Weights of a small mixture-of-experts language model, trained from scratch on English Wikipedia.
Size: 9 layers, width 128, 12.6M parameters.
Below are experts of layer 5 (counted from 0) of a mixture-of-experts language model. Rows are named router (the router's row for the expert), down (a neuron's output weights, with its number) and show model dimensions 0-127. Each number is 500 + 40 x the weight over its row's rms, rounded and kept within 0 to 999. Numbers have three digits each.
After each expert's rows: a language model's description of what the expert responds to. This comes from a sample of Wikipedia text that the model never trained on.

# expert 15
router:565466428479476484460479537487476505533493533467463497488449449499447552548492590533472510454559530469459496468583538518471451496515541438550558511570474483578566499492514530414552483511537469463518555491514476501533548488537458461530556506536452503541479469525447549504580537527471430509547410454546530485508513498570430497533509415523504472512571520448490581499527495513491496499518
down0:488455431547502513517580476544485495491495476542509499476503472510552434543503420501509515529489528479392474445500584445493591409527488504519570506560528534558502485506413515460436539533476475463499482505437498497403492460487519484506482596492518545534499437493601497535548528479534526563464465505505481499558487497459504490449522488486520514469505594511495457534494577515506553495491
down1:484517468455471521506458505551490565506501464476523511542459626516487487464429565463469513518501521496518482523466473495461485437475537485484554485530494416486543456487496509450507493488565519499516509496484536465373543469485514555435508519462501530513560454476599499478485520557458417608472505450455586464595548511536465503445498523455536492491510528478447530516442497510522539464516
down2:527562515524451509461520503557498431423450475457556499478478526509501490553441522423430501559413498493461479537437509497498515505508503498570468463495494527475475478469485535467642454519496410483503451466486566479535472505483520590480516489507438483461454465477509471490438537470472436467513499481503508480443550497465490529409468565492521476484512557565472495547564539566551484509493
down3:487552415450501457505512487511465506442499595473548506490511496583483527450535550464548536534504577532453416492510432493581499547481517505524494543472497537468490508542482439517469520518505427509402479446427525563462520431489510524514555537509479546574506515503475509489532464503521587478503492509445465438445486518539593508448504519480462458497488584496553480488464441529510495444498
down4:510505495473528460500476488452511524508480513487438493553486466518447518478427579515496515512542560493495462465504539544490463472452461529536592565422503507458471460548498506497487510441509530521496429484503550591488455592514526485472546469515461596449413413554536499549489493501460577446457526463550538429437503516537504434534527439512524499536541539472476464508512468570460502471503
Articles and determiners after prepositions, such as the, a, its, their, several, many, as in at the border.

# expert 30
router:607457524457538510494525549505491534507491518449481534457514432505477500536466499575445558447516504502483534495472562538516494590521508377467636502505485495487468501527512511463487513434539554490454560502507478530552545534549513441510540535475484379497461517555445442520529472505505446475504494473471501472471499465490519511482562446578440478453468442500490521476515466498500435514497
down0:533455454476526450527546452523534484512540478470491528437553492439562480500445546529557489447510491466613499533556522550492497527514540473508514464531472571457489525445467467451511473500564517463482543503570523558572553527489464472569497492470465463593484490476433505471480480496435504510526446468445422525492446487446580516527535608483420513496449465515494530490474483499497538514450
down1:548472480473533503476509520524491561509564549519541595475568490486426556566491528557484533476503523462524484503560503514453539432560491510493531511479482531534530520548470501495418460494461487552454512475584529506443461473521493460479519487466548469489447492483494477510537460464448435457493465485520412483588448626514528472578526552501490474501468492484569460479513462532451489427436
down2:490556494597505536541503530471420496474448539534419502530448504514434555501588555484460530431503508549453460505507417536549513486440488484491494480527482511504487443460539469507540573464558507480437572507505561536549531550474507481510456514502550484538549516538476516538526538521484520565504502519462497471619465509430536437491485470466553457517501429528501485454471431563483471505516
down3:563543516541520543447516484573495433490524466465528511496516491488558412572519485469508508397500517441495491490473423477494489535459488525436478488505522460488508577470483526522505488480488569561472495555493449482509479480583504413466525536577435504490488494561513566520437537502524489410534545515470464545444481470510516566458481538601557530514516491486562533535504558463465547486523
down4:540464505540499474535476460538502500498566505584537473544508506510559495517524534518564498440460513533461427578472454486476489561443468515547445506513477521492444417442539564473520430532528517439516515527478454509457477450447503504533543503474524504496461601459417523489505447519487486537419452465524403523532459518558527516568502564491532552493536535540451503484538496429540542497538
Middle syllables of foreign names and words, such as na in Kannada or do in Fyodorovna, plus capitalized sentence-initial In, On, After.

# expert 26
router:495443468392554568470487514463493550499524526508510474466449485472504501517522508436471508440597552473557556430501510547568507530534476529548484541486408484522601480535501489506509460507485510461499550507535510499611527506543492461535556544540442456508467484473408546468550459508524545521477519432507509500519508516524454468583536496553435502496492520436482572435510491531487500488487
down0:555557443523442431502495487471487476513508518534458465461542549530480495491540549502522556519511542475499415457456481517448521512581483444490509539559483478485426510536478462589483491459515520536482514481505457533413540523449482545477507550491546524417595546481515496485494473501504414492508439506454562508553565481524510449454554520526461540520543476507570402578548515451488484511525
down1:420473557504500583439499533506463557487499561440577446498524436562504467486561526462535476498506550565478535510484547488486520444497467534587402437477545475445558479500522490466549596536524473493547523473503530496512530560524541499487502481458468540399447497512510438500565498512451518459489486563486487524570517488505487564517563502470514547500524535470522483419521532475535538527497
down2:517477512513487424538484508507539495477442468486543478514574521428504509489482530452505458559539504497441481481488542472427520517511516445461448465512523490478480506428500479458488456562542549499509505535511455562572531530491499538491560517565603471520543497502467476462503476361522433475495493533457494530496525504474497423541607546581469474544510513527501460529431464547568464560513
down3:498460487591503469441511415470503514455518519481487442478536501569544502528509530506515443527522463481513524514532528524515453531490536489485483433507510512562492477490486468480553509528605589482523516505484532573517487477452484422510506547593550478511475442417441467493567450524439537445594480448445503499540510521412423498427515561516497505447473528526506511504507513544495576512514
down4:444606548484503500450558489503484592522496479542494444499457498487500521479545480517522463508568447529441490470480474507518526577464491584520506524536487438526506508464509390584546539513529437501525493548488528466589479462516496525539475498490461455524496494508496512519491415473512523527460539469451472403493529492503558426492429483520506491466441605480504568442468472517502554492502
Verb suffixes and participles after was, to, be, such as -ed, -ing, -ly, said, found, made, announced.

# expert 23
router:537491492503515513540440581451474547466491440524498458476493473525561496470459538524460488549543485507533485428475562516501508558540514437456515501577470520522525482481556484478519518566559556466505581499465516530608502562514448433550548501552458413523442532579382490450512494519455479438547496469556486517530467473537470521537551502513481522482495446500547513488506525528478453558506
down0:505493533521463548514504563463538488485560572566522459499543550483579540547492492482549524524535528529569503518536523464474574469499507404518471519509509559473516532489510502510409500542537511449532462562435448561435489543541491501459500480475446432482416486505519444492568514482500494550452489493487523525451516469476515501478430552418528539508462444449419558508460541479562429504480
down1:500557489560491453483466481552491520491438468559456464454461526545514532532532579513539494521498489551486477549541516565466439488458457540518434527578534547487497447502492470572548520454499489513370526427529448470476486493494469517560555445508579563546553467480573543511545485568443437521537535535438519483514524465501500569465474489495552476479524486517538492510519506478482506587507
down2:472472610494541514496514493494517472483417480491544429456496491467535482474531581451541535584571465596461527592562508484504469455518496577427435517513514489467548493486518480549498486514526524553474505444524497477438477486518461496475477515552478539467520488504542501500458529543454492498566597627524494476400484494509515484446511481475502496477527536491511504499472545457554527489545
down3:465567511503539535497601477453468468501493539505504520488522446500430490479442493410553430483511446545547579536474468521525466458440439591493601524476467549485496534538510457527517501487505570470468578454467504576575491485507468520491522490538452476482476464474438442531487426470515458423547531445516441557529514498508531519516512532468543471465490529434493463469528471527501478467505
down4:484476571448528513499539500476498496451482543490521500475470550429552497545487541577522485497551467476476396613464510463477519514550573522487489453495513498511421385436510526494476479501493521472465483435497470445438477462483539514536491476558524443460551465525466482478550495542512514465549403435486506530498500530460515525442483576482447412549535451501515477504529478500430530518512
First pieces of split words at word start, like ext-, insp-, uns-, l-, c-, often lowercase consonant clusters.

# expert 1
router:562453466448534513525476512515544487524457486477559458421431468500509533539497589502432507455539471486522498475560546542516469559568499434578548474561537461489532447448512524416520465480517505462424535538507506431593530469527524489491535513527455393561483498548479532537552531457510435464522518475521477498530548453515443535528524487490490507487519531470478524524468543516556476427460
down0:536493536532481459547525512449485479474507547387459490532544486533486481432487467539541470443482537469505471513504425506483443481463479536533556516509486549466502436451526533553441447583560493494503526492507527506542511456544457497521573400417495562529533450518511587486537421499489512446470463486456478548494456420495508499483452601571450496468476518489515526480513448542523486509536
down1:543498446509528487439560473539568534450447515493505481567515456499543478480450505454600455528525479498437515507511472531555508458516511513589488479571515505497497446474461499524526471520518491496558545424527466509550495432519507432431442449487491554642486408489489476462558492488530478513513537529471513548468500454505425500435462461528550469454456543490503470524567476520515505539482
down2:498557515522499432465477524567485532460442510569423520502459546546485437517536453480524478490549443453495513502494475481523544477433449533456536527479543480483527606511482554565438563523467461566472493550455484500477572503542543564479473484499485611442516447519551522425529495454513492436527471493515546448515520490541481510478537468547534443537586496481439506554520501455485522527492
down3:431506532523519419473508420527475464578479469492590522599467428476496462506471520531525439486540455459516511498482473496506481508536480529465533549462434519452552479531526511534450514542472528540523414511475490476502517469540507521549489579534479516420463528455511508589476511488559457469394490524448543488457489421453523487487506460443525468483495511510464440529506495489601550462520
down4:470489475529433476545507497494453492482549416521517462444416507501563483500477476481533433501501474456451458527502480506484549444509471477467522481498488495482543460474476430493510482548500486511447585537482515468475502508577525510530419471474559484435523549539549573488543550585425532590487484450569474457505561461487509511487474455570558469533490472441446495486404455558474532511527
Inner word pieces such as ici, ti, asi inside longer words (practicing, exhaustion), plus closing brackets and percent signs in lists and tables.

# expert 29
router:551433488465586510503495523474529496428486548463465499485529455567509489550505519455441565459546524440501578460470554576509485600520517477491513542547535498481581574503483502513492485524561479497511549458581488484568523558530482458494586552489462502499488519488422536511476484515532481437518492534578503445513525458553468483529587470530435463457515481471520498522442471549512470469468
down0:543512527467466542496512521504435448505562421538444568521486503496534515446451511516525459485528490550501528453488495514497520470459397471502460518509493506504522481543481504447552496445488515552521411485549471546546529478503534529501484493458492573451512361474512502493493485551476481585477461511500482540505561529604542470600471510457573529493491514485546578527572505513550501458550
down1:538524444512511493541458560482525483539474461487503523540473449452505501467466571476554510548514495520448462481405471564549433407424498433502486472535481529517532577466513546580504494471567512532526442485372551517595504519481497490539513557504526462539585523527515476547503452480542521511493511483451438495529464485472525495541471550538550528490490495477472477432448434496515484482527
down2:509466452492520542522440497512536479563478545590494417552511538541503516497492482456477524488482559542512450506531495457506452445452501598474483563466460494523594509493553477522491451538462438437417493510435592466476397498560451514570469511537521485499540507493515490487430466434445564521470510448475434518515487457562480452525510552468475463492475548526453475530486492506484496488483
down3:492514433463478525471513483516518472469566522592468489546469495476463497473558530542516465443426531478435454517453462520486507467509489531556513502505489488564512457531566554426458530506442486551535450493515511488391515484465531562536553517472512591391484550525511481480567541546460517542437548541490537510468511569533426458495522452451501513500519548433459483511550559495473507502537
down4:451470577453515512465502537528472499529501505495454409541526508497472484514484474440554488561449510518451573410533540565489574536472465542532476470516523473464518513532487562527525549472513412465517455466486442488455519495484560479521559517449440590408550447521515451465493463515551586484500468475510535482475517468521461529482597465443560476475519513481479457449536500505513515487432
Middle or end syllables inside longer technical or scientific words, such as -ogen-, -tor, -raph, -unk, -mit-.

# expert 18
router:533440471481571535529466503477480500455493473433481536473473471552503475505482556479488527414511516477501553505538522580527455529491465480471611565461467469567530453523541531523504457520525544460558515480458419447576522497510458465590563500459484499557440478525472556535466531548459476466555509476514535446540475461534471509519516440554523505496544417487477527470550512551531474430446
down8:480528466499462425553465480471469449539488605514473533508571508460507478529499509513472491500522512435488418519509503427440507485564541543504455502536483515475470505524461460522501465489571535472482484486596523523514458482510534490481457458529417437590532502543448485462574482496459513517439460499510492539514563505535520498469551462565489441494546618497591439555490517512512431499495
down9:484466530513487499488537502521461458512505456460526549489548503520479491452457516498477471542449421524529484539502471556415431406492596473506526482615480555443541523555527468488495496456506486504536618471575544454459462538457513466480479482471531531514524452474483479511490551486453423529499431511501564515488471517477493521454585511520542510441507553521571470458560503465464490563481
down10:533536521456488489399455543466504490571539488558510473476488513602551443483476432520553441482508527473596488476530550457478467506498415469480577475473518512594479491494528519450507521447508453516451440469497495509448473523511467519551510471466476555466478571476492574552472467519492453475484534506472549455494460512559576483542432485441507493544549496471477443516541553501460561487468
down11:501515562476484518400495534550554471549546496485469502425450547537457466473595531541501446521527479466533573483517504490534516389484493535472446517537536454518511454549518545532516558469468481458510482513488506483512557496481514559519542469426526548543478546430551481608552573503517521532455446474509508501466472520417524471458495525436523560497484471532541515447500573495501507452470
down12:469490469562465524558504571499517560509498495550490513546481502397559457564411474536493521533470494454455509466467527482579449509489477497482431487485555445519426539532467502527555519498490506470545473594504479544439498503529534440466478538496488525444449542577513531454555495436523479474485442469589414476524581510493495452521437487489461515566501486521445558529509504507521465497518
Auxiliary and copular verbs, commas and and joining clauses after a subject, such as was, were, has been, became.

# expert 27
router:535522433453571572523580508522444524487551514546449478482432471481474499538503495497424551504529465453512430466489540512528456450565473452509573519522482455524553461527568530466534511487529546484490576513518507458534530575532489462542544521509466480520433441518426521515504549531540498493511535490514490479452471433557479534497549451544502512475503431431453595504547516493440440546527
down0:555457513549528489524506431450520506532477583487539489466496512485574488486542568508461512456583512462454579495490574496488482555481462445488442506516484467517510492454423521486505435607529498473498493557553524478479479485501464486418461497490426430505511510414520494449513527495429439480492492484543449560509526482496468481466539544529416549415458510573501498531531437506507504453484
down1:521485456513472513573450510482474498516448495509548436522559485485542445502448486521465466486446486490563517513457505499456566617491491541570571484483473491495480526514507485515447525504465501544506567577437593461505552445522465516490464506528526426570548523458486480489543422486465498454493529488490458581494540549469434485537595514512414488500430561477531532515452475478503479510539
down2:468531531484488501505437506532528436507505498477504477575501495520493534507502467505473454475515520568457530472489542484514471309472442497497477522451493501502504492498492486496566481507437454490489489510568564454351482504478451553473524484511530630425505479571530510529473520568524520477478505482498491509484499465526463481457487482532559536457543479481464563513535509552518540530455
down3:505475535414487478521474567491438543475518515584511554468477551515512584504542492498497467515525518511485503558514503493429504540530521458547568473506425527519508555511437497612514507485538506468479509541551420501415491495479531481548455454554461505506495454427498488517491497574528495465530487532553462495506480506553539520428470647485506494473462412510479508530513508569487456478523
down4:448520503521548479469484489530508480501529546487489467504471531519534503525491501442507472459455506444479512516532406487500538414497562554536544510492491558515475537554566486518427506559506442435532489529469493516356531435417530525485545493490484541453488483475574449499477482530580500486441549494471501585491457564467490550501534534519518428425437547541471468507561521476489468494458
Prepositions following verbs or nouns and before a noun phrase, such as in, to, for, on, at, during.

# expert 14
router:521371393503518514464453501463478502434485562503456480472415459515507493520490536448474533534518494504480506444583516508516462504534525445483542555545488458505501422516529579510513436519554484417510548484503476460526514478494572479594531550452482464585497499565478569481493528559515528483526478462503508476487439454494445532500521496513465487470495455453486580513520516523489419483532
down8:526539497527496449528491516509461509512507578432492479417535481517466475519466519466518483458585462485485483478541536435448428618514530501454433597508516459499531529505524589502496489514461528481534565539575434516466477501508554501543512441560529509527575478559448503457481510474523436487526539544462495457480491521501473432549450520523471465524461441489511510503504545479554402550506
down9:513445556426433617563521435498530511476455547580506498567550476490570477490492529477551493488491421552547464511533532497510441490425537415517528484463483430380499529537514451488440506515483521518447512468475499441518512500480531524520527507526526483542540566469565524526487471440466493488483497462526528502584524480467573480508523503538498476491488514454517533482447459491469567552481
down10:502525513489540544436430498474523448487474495510511466472483505497499557457480515520544504534405549527521538534489534482481576536445501458580539474501461511528523463568472531583539540439526514425428503489474423453494415490542450511449522536516584596523490518556457494511482478513512522541489444441511470489486523518545536523524459491549537537410552518464564557521493481415481514496470
down11:441574458425508539541530513565503495579514504491513514562509542497478559567518483453531480479556509510487490514516483484510551471515465491520546514474517486528522515493578530501481485431557524461493428470472491548435521510455440580478471477503430572520425493490605532524415531556521459513506485521489527501489494496500526540571508484401541473515590414559492483464480480440504562507502
down12:485547557495527494495506460520517446521596523524524486492452545529474428490501521550461452458510446466467470550463442437539546563504465543494564486506512554522480525429530507488589537490474451483460533481511492511490554466503535588474408525454502493507444452425477553530479582468461476547496493557481547531505412469489479517455465520472515461410491541445499556473512502501456566553534
Commas, and, &, semicolons, colons and dashes joining names, places or list items, as in "Accra and Kumasi".

# expert 20
router:594450437460593509518456548416476494484498501527489474455447519512547502521506502482475501457497478520481477473532538546413538521517457441485475598551417473566489482523498496470580523539503537490567527478461459503554575556470511475514546530531493455534451442590471504487588548506548530493496506507438499493492534479549467497531496419576489510468523448478544525495536534502474464552499
down0:518443495490514544553518506454487602532473474514526610515470559553439499446500440496517507517480553496482502541549479556568472532482452439465523495462549506513489476519448454515474544525524509524501424534498505524435549498462512540445451546533561468516440521490516540513546549488611514504449466456494462456524481519500538494446451521497519516571399429481454591503508515514469548467470
down1:547580507451530493527470485487493522458551574563510487498454548507533505499422481490451462496481465487486538531507506415506530506513540459491529453553447551562513510515480405433488477470497551502485501417486475538532471478481551450559504469511463457460512473529400430533476440463485495542499411498558557501518455366443514512507548525465488482475472494451450544516487469436490498534510
down2:561494547513464479529511505515484499429527508461475482469498424455492515525496495538539455500446488537560487555563469487516488599508500412410507489577482530424502480497470456401493478469570564500492492479483489491457427530491477450547536459458483447513496507508417544471516449497471455435514455516417502537522449491478524559529514512518518587541469492507495507492562491401524481551556
down3:435452513580569493522519508494505560456533471539522463436477475444519527455471530491511476523466515528535461501519555483504415429521525409546470469532497518510476476482544430464522441531502558487546485564474574512477528487475445532505504514417492463451515507487485499554561517550535589528526432445503501468470487489427435524494455483471520451491471534504525402398477485423473488491496
down4:537422505601516536507517507498437537443552442536477495463522488467540512453444482472600528503423543488590533428522574483533520528502490468457462509496550505481509509491523462540494499437528529507522492470516540515471452539485453452526514500546519514518594499521476505497527552518457472469554461438455442523504380551558479557495517523483473526455473529498567484498513601470529461469464
Single capital letters or short capital pieces inside acronyms and initials, as in RAF, LSD, DEIS, George S.

# expert 0
router:590449493514498506525535515540498488495506582507452539466486478445549568524485455455388534484482511507521511474537514521467422584511471439517567537543423506587503477547498460497528499524521476492476517491503500490550504545511510453559534506506504442516426510448418534550518465570493487446549492428504539514527500431543499518541555522549472461491514416476508539517554550545552435538507
down0:479432502497457484483525454438466562495403488499501547554588504516535570558411486482469466439523507538545520474525497595462432475503484534509533477494559559511526466482526514518541466545493530540545549531529510473471502545463464439496495560585503460496488497454471445560510462526546535441507494529523426466525513570500513505578602516466445519523542484528559494517502438466481499526475
down1:459514530524490588505497483558427542453512541463473495527523530508507515501539454511515459469450434510516515500492437492515472503522505542535545570576570505547547424450558549614522504530523474440501520560504422502506441502536493557464472416563463542491476494461517476425520511504504503487505511532480502480465548574531508552552517532511583511397529546474530492553501479484507465551443
down2:530481487512512550533528541425492463546519544484503491510496454426483475480462474427448492477466444505479519569441455504456477502481453473483449429520523429349483520497495450487477448539438557544421485472485544512465463540476446581551524531484495471520527522446449477464495505428497490454529527544428471555490538509468444549531544501503492523466500476489547561478451550466515501576480
down3:492510488500512512526552471486524495533486509402522520505540446513496550489523537484483483435434435429547483544501418490455460493480451516499532517450526575462535484460578531518448473456559518461520552391473575492553457555511480450509480514529463520577480551467440407523534511463460451421533494517470470559465515503482494469503469477463448488511522579519473591499481507543502458524461
down4:488430536480558525476436486527545489421516564473482494483487506482500480507451454540551449513472500558438532544440537464510581481485472494489566449469481443561496465531512476546601445508486463461488563488488443540438605489482543503528504497481476567580473554513534496529508477499475532520515523569512546503472517479561431448520520442548506474506547543517451501499522533483442490391482
Short function words and opening word pieces, often inside tables or lists, such as as, per, up, the ex of executive, + before numbers, table-rule hyphens.

# expert 24
router:476493461522494487521525463475569577472557516487440495503517465476492477562501573507516484515539459462508506430508546548562507573537538460529544579570425475609450482543484514463513426536458556438527572463523463492546462533496404446479586500491527410516456508547442509536499486535481483482565469463561495473502508481530483525543531503548505558477566503494524522532505502537513502516518
down8:468509430461458523478529409522507560429463497536564553496533473466439536501486478492525525468528498463473537536474545490482511419579560527506531521509514493574534533546433506537439435517448435531513447502466491486464455495524474517547498525497505487603530505499475493552498472484457543541510528486531478566453483421483468495448467506531442530507488484535508556521505580454568614526562
down9:460532588525495480508498460502553533447471486488497478555449484475501530515520503468495502552504496496488491530463513490484522418489492572428467487476527489488457483499512483498569531476487453465451409465531559499309492521492495493524519496514493542312502498521558499521520525549516515557419481494546481509473470530458546497505493498541509510487513503477504409487519486496546473460488
down10:489450470471449520535573513510511476473548476527485506488511508418537542511387470590520545466515573416457511524543460507502558425536584459516432456474540555501550502494510490505530488440470488486492501518406512483441435488525413546548533403519510481484475445510542473479514504456450442484545471522529468545500511469463486453494472502520499513483575517518459454498527530535527583499496
down11:471482458498496490472537500539523500450531473511468496410454509489470500588501498424495535458475531519582441552535582418487511422551516453463460447573531508485522578477511507498503436499535497525464502433524522502445422450537536511464596468545499420557524455518540489504521525587477524527474494473520473507573519502442458489486480501466484583503475492477566507452535521443484538483535
down12:443452529492468469424562436472434500490537515485551550509550523521531521505520575575622415553482488530486502500478464523515513436357534494485548500540506480538462561423500490519496503494487444556500483494486500488432520527425512482451500508503525518425523538437532435511444509425481550486457490471547542459514481503504503469470459516470538475432498527467514525491507554520536507502549
Hyphens opening infobox field lines like Owner:, Coordinates:, Genres:, plus en dashes in year or score ranges such as 1936–1937.

# expert 8
router:481462469489553477560538553510537447493468536530507499500453460526470537536425460498538510514523460551488531507549558528484483530473437438534500455555446444496508483500486500452535419537545453448540516497524500476567542494493440469530577547518473423533473499525402500517447567524501494455513466478537528484531514405570446472536599473546490443480517422519558541505520478536447499501447
down8:562515455504470532617397435489490480512480532539507515476531473491517528499483518541532435479499485418522599511530552410530515540564517464496516484527459558452552508501506476509465423543518555486529520515473537515472504571526462529514548463516467521497540521531463511532499550447393449458568471534467472511523501565517449555482594536452493501490473551542486553451505488546480517500514
down9:516526524501501529492574531512533503464498550502500544478541465449565469499494525456438450480468415591445472590360486475497478508472509431458428511512534555512518500485487481398522487454523520475479448452479545455527545531528477542543514499530519503550546568525406492474448443552421510477501503548549477506480457515520560472463557511534507494501465480549531493536519549501494501512440
down10:461545544546543497523476486522516470599428526491500443511510494497551542493582495478524530461499499477511455535533514545516505529491565513422576406556555565465513485451455538418508519447552502530444514513473476483506494502479486425487530503504502502556483509457480419486425529507462501401498435508534538504545491410491483538483594558492500552491478531487486565485546499438485453508454
down11:569490472481524466570533485523521553514492539507464503488470463407465468484537537494446564510589546447496529483542487403523572600515471452531498402532504455496508534439544504487455457539549481561490508496491498593464528565483442503480489541535515476550492461491497509433445565414522452474532546463460478573535511501482523481475482547566490494440546471497497498469470515491503464533496
down12:454462542498529516490493527521490460522524563449523480564454453460429558451490461556551564492578558506480496525521462474536497486497533449538471480499546540589489495444544523471507489490564481464495444476451461465361482489455492454487415406551459535434528394461523507495521521506529491512551473519460488487498461505490469488440528558476503454519529476507507543520522522466466521577541
Line breaks ending infobox or list entries before "- Field:" lines, plus short word-start pieces like co, mo, bi, top.

# expert 5
router:511512468482537529490485545528494499512457505488458467462476430540514455516463470463402549505508503541450475447518507455499499594525487408541524528514466439527456501490488490481483533483522543434463554479430444501588592490556513480567570525479438444547442559498397582474503498493511487487490522444464540458519558449567472462540523509586495545493490481439496504521479528475498490500516
down0:460496509547444435571552481476572479524461437433527549522550477516456517488532494515577487465559468557486522488536514515523487430511398548435462501508495484467535478490538567550507460576461521465535496529563566490499457523483512513485503447527505512495553477508580435539532480498495488519519548478515469532532508463457438552466481393485514463508503502510466486430511508584511489383475
down1:503457506505496507452469495509493503527443473602502534501512528471502495497475498534454546470512482478494503518499503481526499490450469491435590502551522548505467513462474444514480550425528559555544578516558524591517461490503472542452513446432464589502467467568477483482533499459513535454569484529557517528458505519492499444492461578445515403543475483469518621432567542530514457529477
down2:545561474428479566490462480494442508539507529556543464536468538553563554614428465435451448509480530494544511470492559490476535472458509513552507484535436489487443465599536532497521500480524480475522481493561496477487516490569539490413494523496449475555510496528574487515433513500549554480512543544522575521501517480450492545531465458473495532444422510481472489465502476582437471549471
down3:540532448533472476500491440451534548463537522481458492516498533454512496515438459523500402468468426452453493471449492481521551450538421534584482465459557517496493545519427581498470452542540401562540482528487419510485511537450494509461497550547609508536559483481489477479533514429443479431446548512460536430498514526488509515536485480477543497499496491511482485451446471513534489555508
down4:517513440478540512535455573439511419544472424485576572483509471529462525545475493511487491519475501466571545535568405491486481480543487512474493444519522504548525470533532472443475491482564524521473488525547502520539523491563408512517490483563541490503445467484416467486481518424469507439549545484554408490578500471488491445494522522490504482514491483529496578461439561451536554566482
Word-internal pieces of non-English names, especially Slavic and diacritic letters, as in š, č, -ov, -ić, and taxon names.

# expert 11
router:522392438458506491477432570474470480478489526474465553529511471488460479504444462503444482463552508507480590447506547492486436541540518503530540538603468500578512474543512506470522534489578482462534544478542484500551530477544477434509487523504462491544437497510474459459563533557465539510548502491513489507471508477596425515503576431538512472457552499462499597537550511545537468495505
down8:482504517576464527502416497493545588568438508535509467536504441469476484509481524534544555490493491554495551496498436508466505536476496476517535483494522511512407458513535517431527503470465544566540498547483476461514549422465451511505465465570485560554477500473539480497578458561511475454511502492564532470502580517611482414438447470568475505536530478484518449546451502491482564496458
down9:570475537545495481433558437528512507484537481531548571464479519479505506509486533506485507456489470552518505421473480497446393486485494508475487455522515506607532515463485422514431551478470503449504477543547484496505484558503512509571417560526558467571474550445515508520568498489473574521515575478502461480454417490482551462497512576410464456476448551509515544492523506492513492544458
down10:474456477378494471523510492511540521457521483575522519545524456522473439514499526549527495434466500500552428534445524435443578427494483425535491481540521504541456492497436516440470564496480514490467420482466444498463531530473524606516485546514516549472536560497546450457494464522473496463438498432467472522555528500481438488520578485503507503601477548535506467469497470477540521485472
down11:422495544431497497452503469488544506564532531444481497588497484511476499552492516505480482490512518521504500442597505481465491412418564506549535488543467514464494401521515421472544555548453487508466527481538537484427472461477578526499510416487499587476502481442602467453496541480478469484472483396522565518471497541539451476470467472513509475485533504480480482474512504489484578484526
down12:474522444479431485524452525516483510504479480510484489468451526545533520486511463487558557537492517434467386546459447463514531495525436485513568529486503530566508552480481584541455459502559513525493483464463419540380486488492521554514454583423460567474487537516500550542456485520474457526517475543506543525508446537433518465481542492473547508472525550467482451578476521545446539505550
Articles and quantifiers opening noun phrases, such as a, the, an, one, several, often before first, new, or of.